{"n_experts": 24, "activation": "reglu", "moe_layers": [1, 2, 3, 4, 5, 6, 7, 8, 9, 10, 11, 12, 13], "init_std_router": 0.0303, "norm": "rmsnorm", "norm_eps": 1e-06, "tie_embeddings": "early", "optimizer": "adamw", "lr": 0.00307, "beta2": 0.95, "batch_tokens": [32768, 65536, 131072], "train_tokens": 549600000}
Below are experts of layer 2 (counted from 0) of a mixture-of-experts language model. Rows are named router (the router's row for the expert), gate (a neuron's input weights, with its number), up (a neuron's input weights, with its number) and show model dimensions 0-127. Each number is 500 + 25 x the weight over its row's rms, rounded and kept within 0 to 999. Numbers have three digits each.
Before each expert's rows: "mostly gets" lists some tokens that are sent to it at least half of the time; "comes after" lists some tokens at least twice as common just before its tokens as in all text. This comes from a sample of Wikipedia text that the model never trained on. Tokens count by the router's weight.

# expert 20
mostly gets: "15", " at the", " on the", "18", "30", "27"
comes after: "2", "1", ".", " ", "–", " | "
router:512505553486506449547507462500523492488542475468550480512479501512516499502483505537500537505508519522476505481524497421477545489525492478446470497492489517535481548539493517548523517505519516472493526490521467496512511549508526492510500505492522443449470499519525506501509477506526526483464504504483511499475472487528493494516505499518497515491505487513527504552506469442462469494492
gate0:510519498488501483531490491526481496519505447505552519496490540454485502492497499514491490478535476524529517538502504472454447490487512536493509446524460527539542481510543541507493534544516488524484524498517469486512483538482532512477491503495506491521507506520519495487468471479521534456454531519521445504503489485496463495544476490461479540537514518489477474483498461517530512485527
up0:486581526488521487538475485492487488470508449494557511531538517485479478504484511486509523478518450485484502517543514463496528471522492495434539531476452489523499473474469488479510527500500480494465521441518474493497472539528480479453499494477496477471479473495489535515455461486489496507493517504504498492472469493526464498507492473489447510502493500485465500497514482496529476478499
gate1:497493555501490504533489494495508499512511473510541495507501515452484503525460493493529487479538534499503465446552526466491513546452485532531476469497519484528492479581515516489470520462524518497484502484504443518464491530468486515492517494463468508472508497550518493524502493538499464489536490480516482546491477537471489495504482478499506533509493519503473531484510464486486486462486
up1:491514468474502492499488503506507504541493499481502462523509500479516550516523492499461503513521494524457521492519520518484458449477478482470537533524527515457449456454479496507498480477493495472451522512485523494481456515497509473537503533531492514481516535522476530444528513472483484511513498472490496461492544481496506576451495543511520520490509477484485514501524526498534519525473
gate2:546514489506468501542524505483536458512514564467511505506455454525506473490506487526514518475473510501496507478503551527538525486516504492524487493481459546517489509472462525514500470518512522467526546510521475509518480480505546505503522508483497445500495517495515486481498548474489534466463460479498504542480484498552554511494481495494503496509518498540451518522519462500510474500532
up2:534514460477507513539519513495519471477514459504490490530477510497535528515524508517495469484488532504477496531536529517478488512518495510502518508507496484528485518529496552486503475489444559472462545470490511495502440464504545506531530480499505474527479485539463482467540501503513537484443490519461528517536537531500547491485510529515515505509554501472506496487490481498531465505499
gate3:514473523433547527490472468525523507492507543495466505505495490484487460533505566488534502492529472528491485493499496485496533465513502485491518479523517480561497521476508506483489527517493538533497523506454504513517547517482546495493515507527530456501421488493530500527504528473550475501482467478513512478492496514470510475505486542447489516484520460512492523507501509526490523486496
up3:475437471492501501507491523509501495522527497524540529504468522482468540511556479498530463537475517483476482516507497517517522542467467531517480522449501496484487496512490494500519508521538507503503526541475524523530529503503498532474465474420510534495535534520470486496518478479478480536499505514523532513539517514522492497515527482463491470494467522511486464449522472521526473529492
gate4:504516469498532449498490480465529563512504478514522486526540478483518503524451501501514513517545544481496521443515492478517466422489475502484492548461488513485479499525520502526446498508505488515504500544487533524503500499501541532490507480519466481453481488486532496543503476483512479514480472536522515497443472457531498517496536538528480527492499489496503498516512507476508512502489
up4:480487552509550477490490474515505450497489483488494508503492537530492467513532487492496552470497471498447471533477542478504517558516496508495519483522526471500493491475489512504524490538455491488452513450520472491481455497489490493485530516505487544519509511509486515455490516502453492473503464452503478458506490520444534510499493479534529480530479516492487529491481527537529539484496
gate5:469493535463509480494457503506509532501523523491493501489466498450482451552515503543497473484497492459506541511539514467508501515506516465499492520464484482533510567466478511472492486498470510480549510486510520503513523520494474508493481488508524539483494504532466463465462507507524538469478484462468484477497558511551524465474505460530484521501521512468502469490504506473492473461502
up5:479520484479498508500508503471536456471503468499493538458501522499512510513547499453480512541483474526498572491514533497529480508522472500468495527539511518524473531463559468486520506533490544538482480528497512501478471492512498488512492500474479504504576511516474493508490491515507520512506490485466517523511505501545468540501498538545551534509500529506490477512489510498506559516468
gate6:521505463502518469535494485471497511510507474510506523449454507536504507528449483491507461568511484490477531522523534530486496519495488473505517480495489518467540485482500529528480504496487496535462514487485509489498504505556539513471500453468497508492473512465493515501517477485525502484460458546509492479499524488488529535510557513550466527466519485504531534529510506530521500505562
up6:495559494491504543471529531528495493483487502477492485523510489504551545518517510480464464478529535473534501513416481468491461503506513542511528510475484455509484509504519463519504515508526471462538477528508465499523511440480464534528537484520514510481509516521508479519476507495518523519482470519479519508514485459488498492487449492471505486498480486473473491448521478489488489470479
gate7:484481509482514482484507496517513507493538544491501453483492509468480531530529498515510446516539507564484498499531506471464501555494466509502471492494497536473507526489533514517463517489435468460475494445507512474499496533495480483528437472513518478504481482487473526506482486480550505496476468517503500486487479460502470494478523545542489509509530503477492490508451501472522482466529
up7:507535503482504503498512521516492495494493496503497521489450513432470471536500484527477482482493503465490482517519518509526494481501528409482482543464507440459507515487448470472544521503487524493545507497544504491480520479441501508472536521510504523557513513500537486499475484489488512488446493504517506483517504475516474479449488448505473521503515501492473500509492519472490494500480
gate8:502524521514522502501507502488538485478519515494500489520479462480443441495489487545508512490534540477492506490580502499501444460507508508506508527503514517554500527471508467475485490492498503473497550500515470513511539500496522497504496479554481493480468501452466493474512462507498504520506527490496478467450507537517498485494546464504451518455483518499499458529492493501460523472471
up8:520477479473515505480482524533501535524499527511505467532518478477496520473455499526484496522556532456528547465518480443538497472504499449460496545480498497499490481515528528513479480491485518515509495524500487494524519505505510514540499463496481487468480459488511488520523484502561511527469472519477510521529494499529549529465516535466524538482516506463496501498562525467502522498511
gate9:478505531526487468471522476517503487496504492493532539493487521556520514492486500502522518517486518533513506482492523471527441467482476500472495483572489559525491487515492470550526483482532504521522539525509489521458488496454484517519525482484531486472512506528500502516486482476503472494495498483521533500492469533511482514479481548467452433485488497514511447510483500499541451502531
up9:472445500469512485487493513513514501478495473531540547517515492515523504513504524545484442472497480530494511526537486491491490491522508440482444520520453486467536484513454517502528484446457490536514505528560501483492530520479485497523537498495541515517512508497449486492510536493509488509473486529507537510540504511498495513558504525490473472526498505483516516469509531494507517540510
gate10:491513506498532500498509481490489469484491484482514497534457470540510503470504462495513476471488547500537512511508540514464540427529536494530511467498518493495506488507504472489524566518528484518472534495465492507476484511522508491502499493564453472514437517461532492508518529459514479495483472495504451514520489525513497489501539488444462480488507485485522514534478478509520501511533
up10:482520497524536509524503466487489469494509452543541509508454500519514535466489493513507486466523528486484505502528538502471547443535541469496517493474500494494511513501467474464509527519521515517482537505502470499516494494519543478511498490514471487516471513482535472542553543462542476508480467545521450494513534521518480512499539500433477504482479495507506510522520472502507489525524
gate11:512485518511499518536488488506525489507513529515499469536499529525515512475522464505525493533517525463492500479513507489505498514533489521500510551497534518466514560518465465471437504508530508466516539468477526452500534520530480519521481504513474453455511512493452472477493401479477483507479522474521521477509511497498481455477524497513491462463502511476513485485505499502502531505522
up11:539479523557481489510472496519519512478481507484466526460459511520469479504483459524524439486517478474466484494476480516514484499524489528520477479502506494514504537451516513552532522466501487450504469492479471502468528523501505481514482493504535500509444495490421486478511476492544496508505555497514498486487506533496541478506496507487450469473449481475493492507507506524491520526507
gate12:520512529490507522501477509504488509494530474493490506480493496497510455498513516496498492466506529460515518502467459507500489478552512480487536472517518521525507482495499522495481516487509522474545508464511531524491492467501490496472544482515535449454489541556531510518466461507486492515500559489541517498448472492507557470490499503518498481476497528458473512480481498493452450426497
up12:497516507504487512499477481519499505516493509480480547470511481459511473549527489537478543521500514472565538475499474511486508487511480492489518494495519496523506490478471537478446522473549531436509525499493534482489479514481486494532541502497507506508471509538472516509470491521495457519497542486473440481506492468541493489512510476545480527498492532536518488516514447471448524476495
gate13:504482507504518474504502482511511469521515512506488463471454513469498521536486504514508548508515504498485530535559485423498523520502469521469473521555487481482565511525514494513505518539509496518460520511522478516516483529491490478477463488499496483501494514509470503497505470484494497500452494503479502486507525519470443530534549537498541534502531521528527467515481473443491470495533
up13:496496491522491468501518520511508491460534510536517474490496527497474525516520473496505502538475559469467531457512511476500517486490478469539521534505526511429552506533534510482481510510501492505480525488541496471515478477465512454524501504487494525464481527511422520492521534502481515526468502483493535489515521502515457479481509491539528544477512480501541528526493483460521513466499
gate14:516480516505501470540498496531533486488546501506532467432488501490469496470530554486526469497468493441463532490508455473493489503449497462575498490496478498519490500497521464452543504479488499523511519518500486523533487469481510482479479526494531504489509484535494493522458550526526491496452505510515504498490487497534505523481495495536520547506498503486492520554476483495494478480493
up14:474513513523523490519501504504536508463499514494509484479463539515492491510551522506510543522518534520451525493507530486523488537486521528525492504505495439470523485496526461486486507524449533470542509522501524503485544501514539489452501473479455534479526494435498479439485489514498561466471485510482510495506468517539494510513473473484505502522481530490517486502455509488484489488467
gate15:505493502496509491490494498555506474471490462456461540494502441489512506536530453500479487504486540466485510495517538476482540532511543484456472519463513521502521547519528470462479523508494531448487503505514471509524484536486471502514482495486519473487476552496499481463518446499498553481481499496467466478514524466514487472499497486512526550519499521529511518501516508463505471503475
up15:500496486503481521478484505490477511542471509519570482507513486527508463521485477501467510493494481460514551470516472516474529443460512498524523482521522483516528522443500488474480503488434517499477485500504484506452465498489527478491495484510476515519539495492482467526495500506543469509500470494517467542517500519514481518497493503474429456468523501448526469474505538535512501520497
gate16:461509475522495489524515487501511502498536487498539498480492535502473488537490517495471567482494513475459491494528507500520489527487462445483508529506459508483516527486505464480497507540511486527509522504507491542533458505473457492502440506513471518481467527527464473481500475519502564483500480472502558479496489492509488502549489523494496475472464573499507477506536484482475466481506
up16:521501513494497531488491523493512510470486513498470541483490495526514511485515514480522468494569478516478547528442490508489514481543520508527504472513482497512500453459525501502473454490486494522508447472520507525475529501518492476529501501491532467461490535480533518520477477487527498527476554487504469503481498480452514484473516564489472507478512447490521499464493510513535532448527
gate17:474483558518494511538497489521478445499542463499481532543454474475481480479522473507544529493497529494509506518521493470498505526503469461461468482470463486510484494479509440527475530500508515508513505463477496529505486531471504501485522506498514485491518487511475456538461505524516555508487534512503553508493553516529493506514505482479491532551478509535506485493464486479471475534508
up17:523504530490490506511470505499477522542515496490490501537494492514495502489475543512529511523499503450507455473471496498489527486494513476479524435491526527479511425524502480528523513484554485483511515517479504525519519525482492489554474485506565482488536507479464522470496479498516463506538524506504562524469483523514486529464527515516480505528502469500526501464477460479459457486491
gate18:530489524517500484528545500521495496481526475494502477515509490515482473473476512518535488511503543532510466489481485461492460492538493535510487510488481452531504449548535469514526478519537475526500526475472480502523535513500500533514511472485508509462506454552483530533527493495450539500511457488534473495495481473483492512529484522491488459507515531468515535520491437455511469501488
up18:518540537465515510462507505500498518479475467477483513448501531487484560481448529505517518510474480541482484522472496479521515490493517526475519508468462522474494490519520503523501571511514493499476527497462484488513515504500510484498480495484481495496503520429510562515454492535526482496522483491544466502495459470506527501520493520478474481511505507542475492459509450477462462515511
gate19:491524563482540496514526458480505485483489487483488492500529467493478470513543463525486513524539523526473514454526515510527523465518502487531488476504514515475517476515474469478453523498521503510502513510490518544434473482484524494430499512509484501481481476482496498506455533533531499479527491450520449501505518472519508473514502493560520502478519504499459520484496474467512466465507
up19:512545534484505477510528471482502501465482485496502473498494506504481479527480457511495490516527506480487542511512539496513537531481469538510507526535518479502524569468476487468494526513454504526511457484464536482498501497518517480480506522511480508486488479439516493511504503516538550574495488508510478500499528464492535503528559499517497477447561485463500466483490515509513526496503
gate20:465511549481515520501480506497490472507514501493533489501500544496496519471545476496523468505483559500504491503501502494496519494462509536479465459483498502559463519498516499484487528518519510498465516553544468509519478496536531498496505479482442541462509504491513491500502473470516494473484527546511529529489526529520478463490512498508482515555542567529479543497542488522485532516486
up20:493464462542530526506452506455509513534472520480506481500474495480523485533479489469519500516512513511533489535484471507491508539515488486477470521497563497522485443528540473513488550527513514516448476505477505497529505534543498482521439511531505519450526537501527487468497473517519527481499494490516489490544501497503430476521489494497512509468527508473506500543506520498526527508491
gate21:509520504493515489498494472502504469476504516469495491526484494466503517463486488480477538555536468523536474524458489493513476457510470509503454451498467530516530487486514456484518498509476503552513545475502515520539525509553511503500488471544502491513470508563488497502519453536548515509474544505498507477452484513480491522522496516483493516522505489521493481500544467515451503480535
up21:500444497504469519448502499496491534492494478475496492459501519496461475485494497478509469457501529459488488479537549520502478492436493506494474482497537468458482488473529503518483504492496493444488518473482522494491528487486463468508539510520537480509489503453500482506488518503510455485508499490515427493502494523561464458498468512486492489497548500490525528467478511475526490480455
gate22:480519471469462479551517477544490481503528526517550482484507487522476449440521529487500477514481486541467506489495474455537505518483479458516499437503507482530540516528473526482542530512521500510516500485537481485471518506502507498473530488498481521495497530546485499540464462524518483498469491489481515505482477489518476512487499526528490509509545483452519546501495486497488449521494
up22:495517514455501509525507502484517504461484497481482526450523464503529498531527543484486520481527489499509512487502492463503541555506528465509524547507497468486513502505460507461462549512466519483511467486487487531496462520470486474479475549535497474449488524491485475492540486477465490474466470465465524516524522586495513503487497507490509547482500518509481497521505494485511462504507
gate23:497524541497516478519498473490488470516509516488455484506503462513499443456457477482488501495476527527463501477518563505526527481493487553508485434509510492564521545493454458517545512504518541478499501522494461467516478490527495501477474502486512508480524471506503490492503489526526528496514526487510475503466524485559518465520540503501507466491486522527500478535514490531485501528514
up23:470519504559504467535530502505512492463515512502530528483479505498473553516568480493489484474506499505465495477509511504486503542549498506479502516524487488528458471473529464508493479474499547541495490519521559486498519490491517497474461474522487472511586500489497518494489504535484506502448501536478533497547512522525481492555493499526477513468491469506493486531482493484523493511485
gate24:492497517531492507528517480503497476502526536496474489529529486504512523485490529505520519516498490520535478548482507537498557481526495498501502492499484547482507463518489434495528479485503482549490524502487533478509512526496423507502475468471490468471507536540499488527510491524519528493514492515491517516454530499484464540514550481533507460494487531509500496551455463546449518500507
up24:499482512497511507504532499481496479513494514475495452486495496532491561517496511467492503537507457544499472530513527456459518519552471541489486517519470499502485495508527463500488469555477487543521490463489512506505513554511495490489480527479498483465482473488498516485554498547512520480498458487478477474500506421485467505517552515516517465482454488505540517491482470511518502520507
gate25:491491512517490479563494497493502505464529524536546501509510492510471473472524466505495492475449484508515525474517468501541516481480527500531478487469462490533510477539472528533493518489490523522495478505511492502482511460463498538533522460526522463465525545543546512482486484541488519519520525482479514549492508471546531541495472484533488524496507457488496546482528491477505492468512
up25:491502487485499515517516491530478499546477471460517506485510471511478516493483479471540495541500526489514494506491504501475529479448444486471493492513487492476454486474478456469498509531497470487518512503495498501494469467506525494481493492497488513538518476453477458514486473491506413541510476512497529519536477490480508448497554501506480471568495476524496480482481512493492574507497
gate26:503478473451485477529485485512502496475529500536513513455498492487515517472517528490475551515538469529485469476504492469543507526432477471482446477478474538501537495476483484459491493534496498488460504517503507534461470473489529478498546497490505484510530486454533492509503467490510519468477497491509490514510519505541449539497487515488519553537521513457472533509506473484471499482512
up26:449459477532519491502482495508510503457477514487551545502501524504488515475531514480475506461502480530517513542531496475504495495460514502507477505462530435516494527510512462467508512474463485526509498438512509506458473507501508516488520490493555468481459479529548505481522484503488530452464496509513488494486549500511434487505499482473471485507523510479511502512481551500469497468494
gate27:512490518494491487507516502510503496534511462497487516486504521482500543575556515504503503483502489503515498457528504486479509494499493496477514565524490492519489594495495459510487490508483552477492520500525484511520487495520484466506478471488529520561499462519480499505539470519478517516474491483464510488496524502511455468541516474528490542469519547482540492552507469509470475510504
up27:484505495503508489534499498535489484500524510499480482472526499462525505485518446510511519495466527496457561487529487479502500494513529545483506504487473508518529552494484481489507502512454544446458520476486489476499491538467508480495461486481504500546514487512471499526536496483538539494469520526479461509502532528501458484511511497424502507477478506511531502522498437492483455539489
gate28:488494515483531493501473471530527492523511527456490532474475499504467487568533517497495519488512504510501505465514480501518520478505517490486512497450514488536483514514470495464515525516473544526539484465508527489510497494458494511500469495489516472492470519573463545474498498510432508463457493449505467462485529490468495502507485500507475500501494502523527490525461454487499468441508
up28:513530504523504490490529510489499490471501543533507496523506557473485501484517495479499531549454487457518502542495497539513529525534491528534492505522474523497476507454515490501518543518468472500512526518484547504491507456523492507478484509533484559496541492490487459458505460488516510534521482521510560501517526526557539513487503485527476466492476527461473490509515523488477535511479
gate29:483502509491520482537524506513512517537525505508506541498474472502479513482530503534483527533535514460512515526539504470521496509507534480477491500490423541534519526483510503487484514504511516501496570522495510487486496503506493500511479499492502541533447483488495477468532428475498472509492477524499527483497515498522489488515529563522491524472482583474483484530528488466521473521483
up29:467478513532520488538491501522502486489488460497516509529493455519499519517513531530471523524508508517524534516560480462509522517513490510448493490534485528548509537479495495518512494489466511539520556505484493489505518528549508511469501509484524485524484490458476504464542458500514488480518443525499523494498521489479489484530506567516503489480470531502475475492500534496446504561477
gate30:525536481494535496497494489513539507504487487457481458515452489515540498532485479475530498585535501486492488491485482463493515514515514492508479505482482504475489487520489472552482543527476509486508503502462537492512494485512497529512528512496538497489466593511525523525477519473504499502456534523470521500493487512516500501486479482464500516463486536497471508497485520473501430512549
up30:470527521556504506481489502493513501449519518508509459503473557472505481497510477511459489466495521504469511541476483536530523480501532513498497523461488483492462511471468495458514481514481517509541503512488531520492477534532530523456477516510456503462532474500549470486503485560515520526525496501549486481507523514529537484481499509472462551499498495520514458505550515510514487478508
gate31:509507481480555518463482495506508539501500543454495508492547517509513495562455539499510507542503534477508500513492513492475556503488498498487513557466529490516469518464471534443472528539496513525505501491427558484471505498500512505564510460524472466472504478482499492515473506478503504488487474453499461494484502462520500492501507468490515510490529515505500496502504487485503500470508
up31:487486499450535457537494539494514477517499487510529499503478537485527527529545462504516486504499465530486486516563454526521507500469487516489448502510503509511511508498511469464540484515468507519500509501513436494488478463468496483525470520485505543540535488469557502509536504527490493523472507482495488489504499550511476517503523522522495477533474505508501485501464534489547535553502